Weights of a small mixture-of-experts language model, trained from scratch on English Wikipedia.
Size: vocabulary 10601, 19.1M parameters.
Experts: 24 experts in each of 8 layers, 96 squared ReLU neurons an expert, 6 picks a token, a softmax router.
Training: a variant of Adam for the experts, 811M tokens, 6186 steps.
Below are experts of layer 4 (counted from 0) of a mixture-of-experts language model. Rows are named down (a neuron's output weights, with its number) and show model dimensions 0-255. Each number is 500 + 40 x the weight over its row's rms, rounded and kept within 0 to 999. Numbers have three digits each.
Before each expert's rows: "raises" lists some tokens whose logits its average output raises strongly, later layers aside. This comes from a sample of Wikipedia text that the model never trained on.

# expert 4
raises: " to", " as", ",", ".", " for", " the"
down0:470487541556457554486448511515518511491507484440421510482541510458559481492442548544490495519513517491453520493558497530463468542487451449520557539516499462495579514479552507609517488494374479520476474454505512459545452550490573524439550501527483512499535519547455526505533461473565501455482374457454442514477535531534540497462556519507482514522512548533499523421545538508564475487546542541495469451482489527466512491484518418573488499469533535449524489529523554538495474507440533510520511453472497490544509411571508458526417553442526557519492483469534575449507532531552597452451482437515492505477507490479446545489493488479483454600594503537571505604485521514386504474524445457570539457493519531514506473451478536549489500537500463442511535469530482458500522521523472
down1:411507570458519488572505527523473508499418487466571489523471427531499507465522560476507500507512459498484520538545590402457492514460569563407497539488473473519527521483448465483467472409515541444484509510494472502454456527436512528511479553480466550514564513449511580508427506420524507554509510436496449565409502563502551522549416447498548490511545550483469499501509520422521503487520527482452470504554504509508498469576421496465545519532498466476494546511540529432479484505560526493520487574508425458496493416529564544460542469459513527516514507475529512499508448505476488537501537543559432493524425540487464518509490483428422437503539521516561473484465464520539474481549541495456508513441566471424491502520457444464530502546519490481544593564467511429509449496450512
down2:479425489530531516545494424452499511468474459513579403486529504480466511502461481511480476509519523536465497437531547457544483438529478523514548539496585455503455592407487494554461492519508542479502520439493468514516553565525559483498522459474472443417469462478456562540484447501511544510459513428425480511538560497560496440481511477491564528494604561499502493511474436511489465499544550583507470501533525583452510459469495511483474473481541529480516404484432547448521505467493529450458527529481423464513524472490493514488498500506562552507458487550538546502528481518498506444513436427520553529502546551549489532497480470515430494517467536502354504491501487532529503540590518478490521479522494423520520556492580478497587448580535440457488520468520596535495496496511532
down3:432503565395567540529536482484504553483544467524525494478455535541459486511549517504501464534512521491478483501500556517550523432442466438440515503491530507530522506528440407420508509556535542513546443493533449462536501483503589473547519524572493484497529528496472546512498440624536553462500504445479501446524490495489466549523569530496458559488550487493542494424451479517477469542535506487464450489471544489490420509537451579526445451532523468469387531531556539460517514481496521512517511509554448557499503475450489574483520524515425540445562502544541523434488469569494553473611564450566473507511497523481421551539433462454548486535524463466501532542418499455535476501554513482487560489518552515512474518526513487444471535567516512462503558508513438483523522482555538
down4:445489467551464511477579473523440576562520505453525487558507537534527494424465472528464524442495511501534488486485481461433589545466555487492472444487476504473562470510530427504452512505561439529484473536510522452554540500612540525518399408587498527559494570529544497491483560534532478473568409499470473565552496410521535553510525561492448500463500455518513486537524458474496474555510488493520513487455527534552567528494533513508537508439531488449553462562470503463557452511497458514520525539483462446493431552541525502497520483464548506463531448517531494494470569555496443491496487552553460516542526531507497480472558476529539505577537464522524510517464496468527489545449540549413479405513510559503471421558580521479450504455498559489470542529488518504541439516444543
down5:404524422533454449495526487487538496575498519500525494591517490511461452466535535555486448511487476560483472572518513527511475565505477446500401500488502450501504439551504499474492514554518504516531472515516488512459490523491449601470516508537508504531483468548414455501530483508533488512462549536490490437512408386493472507561545505421557543465434458518471515526480510421411535500524512456476462502564506473521489485474467478585567521542457429458505483519431503452429475443509545550440551496537483506474519517509505523572484479452498473486421517517521571512517509511524534492533461489509475547556520582424436528506526434495502519468511508454479549529536533435513421455475507460463500486473507527506490578539496495495486567552566479525549515508489544586592495455407516
down6:441546501522473468538453503498528570505459516465500481480438472522429513485549587498508512452458488530510559540520463464470454512528568475432424542459466514576524465478481473469557517425489434410513547468506468497439503522551501596526476485503425561530533521473467479455555573465450522484440533497503491513476515512547596463508487496473479504448564579440430495549502439442510518457501520435542557553518415516522574490520460597466495445504507515479485489512460488464485475561523462485489495486484515545562509488481466521422485517481499534499452481529414520458533551472539503500518529490491473462553456516495519455542516571504548538519571423537556551446499533499465595471502456519502515538425495484549514475482441452462506505591463522574481456492460571506459518457487470

# expert 3
raises: "===", " ===", "\"", "een", "\".", "|"
down0:479483423534565480505510496525481475534545546505493499502540432519539553498465534486546530496488459489473506501530492464410538516488575515543410445492536496547419447483524575461475422448540429482513590432505546490539453495564514442417524473461562500484492535485533530540475500515493510488423437514515502480492567480488529552488550525490458529497519397499444499516545589488504481509509464490451489488468556497450469488507476494466496493464541541460468546449461553517495519443500448483607527442434486538445474489468502437486476471555596537461503526487487503479447428538521442486537508486536443584568516466488479535521518476503546518467420529462517583546421545535486510514446483469519466430496519486459475503463561473418445471506466508525479571572470447444534452508511527
down1:461488464550447459507496455539441505426519517482499555440472519489464547433448480521562437460458524476532489456534502561511458526562542504474487576532443522548533480471482497425487447570465467520515461486501522441523506469470541513472517447484510441584486460462466461492504510422458435525497562452527462569509546440459549602442494483497496499518493496495536464398509522506484524557468474450488542498444522388484405479470450539478550467537546506489500556492489489417583505516576462507530538454525498511487514491547488521575508428451483519474520473519489506535533510486498480467516467489460549473472477510528497508507547534513429506446488470444485515453430497443450421506456548568523592433500446485479514436448514521541418449499526548502465510472454457530565445455481474
down2:497491566431519507503522471531491375496504582489522479520452432525458462488498525551515447535465578591436533495507462489500492497536507539487444573511503546475505498512495496505454473438523553489503522477491482497488518461512503482513483523457456509566518535513500514490426469538546460513509569471494478466465463440490518507514427520554491529527421479517488557532444452569504572521492550442551503447521480489453526474466503477458416504538466509395510410551519515465465547502518505519514414443565548497531572458487485507501547493483390548576495433497515520546452462536495507526435552453461505456447506547517554480516497478460555470461458507476434500531484463479474500520507489566508531491552514522465423461472413413508541434488472392487511465482452575465508515455569467
down3:522521542487519459468546480475478476429508446557500452432443533498546514580483471396488434536489472432445453449457562502516492541450443483489528529546542568517451449522462476448436450409452482450535526501457529475483525483559450495503476500490458523534497503551564575585515498475418560546530471540432475578471528480519478492469549539496501504516525508511500437529517494497514497492504501528550461447480563443430536543564445512464525501498491513491571528565489528441558504558509491536495536433523483508449502433480518535540464508521493481552502489423492513472552523494503488456463540479560582503464504533500590524459460504483505470477435477519524558579534473494527575525509474600467530542447507410475512493551483561457459449483445533509481519480409509563555493503509505
down4:487561485523569494529512480508526491462503554510549550553488483486540477481621488548477550487547514504505521470519457481445499508435501458504506560482457473491481552469478531519511484435484547461502532451451481477509437539543443503561470505509515498510435539486487541452463516438499511507492568500428464427500428435489429504544501536550498544564523575478483550535503466419520471480481503489475482522490505483549472536496489500536423475497500488528435487535505493535514404554461519461465482541476450514522455543491494518559450478474533519586446437432474502444570511458499542338555495523443517470547511491370495499454505479482516517484530543486505448454499510501485457549598490482484527449526511546477528522435510480570563528532584458433484444452487565486531499541461564
down5:488479478483500568518517479503500515418500525533501474461574486578545537470466518470565438507413502431561462443517516492477477488573501588512599483396501496504471493451517539517536513560478431473498508453588541441549532460465506506490473440509520496469459522519497509477496552502498481434570550431512500569556490512490503536487460517529522461455549460461484472466469480520496525537521528495547555505497532521493549526518524548509528477531524490478488441559424492501553560519515439425467421421477480478515443528452518498538490495500500439519557509501491479541517512524507473461504470521463526503471493518531630564440509451472427459495503493535451556498536471474431482487517493572525568490494567553554517428533434518461526521520468426495522482459425503616483575559469466
down6:463470513588501552476473485498454489509479539451465482509480504559478527496486500531393484453438613495573548545564489431507507491541550524514411470438567544456530522490505492471525469536490470494427424518469454501446449518469559418538452420481509562502411403528536548588537446445486498545508551514557494570476432465519505469514432505502512578503491452542487418531512514489558495548519538473505454512438497519514466508472469520497419458536497509539514505540541530533489482498488452478475481535478485521517426468546476464539460447485450478484531453492481563560510480463498509486493386531516521453512521460503449475499514484533489474543516500446511561455516543466448497510487457496546510489449515562501492510431455421514420541498451501530546521432456464517485492553486574

# expert 6
raises: "ol", "es", "ist", "ic"
down0:517472503502542601520449531547538469539538497409451494463427456466471520464534435567535471474411497453425553475438495540481494518496469524515491604537525442528479504515537505502459551453558526457574454453560550482473507566493467528480489489448480493464443504468484516513500459446443498518513569441452491452511521517550541528444490491421493548560498488598480514569503469484495537442475480501477508531532472607491553462540466448425558445461549431517448532521463427466491510487530557491463493477531480567499557441462485511503523536475510530458554480521500552594431499464524445460458466531503511504520502511504510538494517515508531516504496500417482499426464437456447435509499546516550495534459481486532554524601500495436548526531491465552567499467501492500469476479487570
down1:520499449580512517492514544482528510443523467536440479537511424494544533474518496483506518468517445579418506519469549502547457517462435578520505551585424456541479458539524481532465490423472606499493538477510487469554551519441499553502530517502495489551505529625533527425428520559555513420422492470475471518473495513534527478490488470446434511513497505535447547538485455514499456532498556440524474354516465444503509471441524429477517554484508509557554483433476480524544544443524500491526508503503434483458484515473438485504526555473506499518452478564510482438541494532519519509547492433425495563469497446481483497525514425504567498486472496544468546542485559482475426528485458527528486451533518540491467534486499529483478489505525518445443457541553531438594434474505509
down2:496512467548523472407539533481437471533523490477491475525442562479498491466452508575528544487544566452453477475487514508447515541461412571500486523520432463524461526494525513531484460519470576527454448415589489427465499511548533509522487494407463535470545550554533494473442617463504508476473497543518545461415538477480551554572559442451547430467555520494524511512535460496443448527513538483497420464496447528508437546466606481450552440494547497459515455510561515465454581446509496452455507519475518537552517433461466555538477532566491554477594460519487463455454549530508517523479478507473517490452559525544507462511470438494491465494488553494482461465528512549466534547510454444483503514495481483498540547544554506467458476560489511472482525476444504529435521512460497
down3:470487507455521543504481577531459547490517546518503534553482403517430494434500548523525401430467519529565442491490469536560525596487515494488524530480513415512492521494488468439497524485480438460511455455549537471458556481511516529457465489476474439555542472532473435514480524444446529482530496427503474470467466450569461505526502471512552509603544509494542532559486530495508503466508472492480546562421513442440537491520476536495532508423471488515523462436464551435445491477511467581530494452567533526443506453458518480530486482526470486447532498513508553522538511473491436556552559466531410588507454454542534454500491530522484445433543530484493517440534575556522533498473512517433446464522523533547548455498535519551612447502493451528519447439480454463517515542531509
down4:612502526449553550460489525490606502494492579525485485514515496477459496512506461469487534488496491444496590491476467496490510487535505576484476540556501549462466518478471505508482452530497549513486506420490603536524533472476508548502484474541529515475447519496504466580472465523525472444459420491456514484582537527513565541611425558508487483542419442456502491576473532472466520491441467537476574508516452501514475483464371485556456530472571506501480536508514533459462525474514483556434458493469477450499503512536498432534527481568449428508493464550538481498572487494423560520552521490524471473590481466511518469523540578512515502586549504489507515510546513516519566505462432487496496486477566542489446474507560489564426558468584570481536471515538520495486525468497511
down5:491490501457487501464497481459549468506490468473458468533429455428538596463485550506492547515554477511472544512546559510514446535497507537500527503591536428558497454517529525461473459462536529414583509472468492478525513510517481566496433463563489483494456451527498504571515466509442485493483441494489525458475483516476526454491483468456498478481461517598518479513456492432494523513470470540458520492494541481524437551482485455447471497494479527546490510591539484542479509567498531443556416564492514496470555457463514449511448479551515559538491464531417505584481488528490488536439532567557541486482459497401542465492524518530484492570506503446397496524439464484502451555463461494539451430433458411480488529478541440505471517528579473423521495559489468589557512425549519
down6:584489426472527544521550497513464512453501511526466494568599493503469481476474543544519522496539495540552574513518442518460480504535558510481503507503524452481511493477457513525504499493461552549451502508518455524512455554496516551448551446530497482568454573545484515455491563479573506459497524427476533541545549492465464564479470502540523483520466534472560531418491445580483464447402514511473457522479535519552456525518452591501473509530510508462530450480617552490538487500488449512518428513478565492475522480552484513527483448538517496500559474514466512536599476496456525457537544467549573495497475554482517449526463485500579533431467556496593489467554522533481581491445449421502581440473504445471484483551501554498492521447596470453489559483501523511519439529525566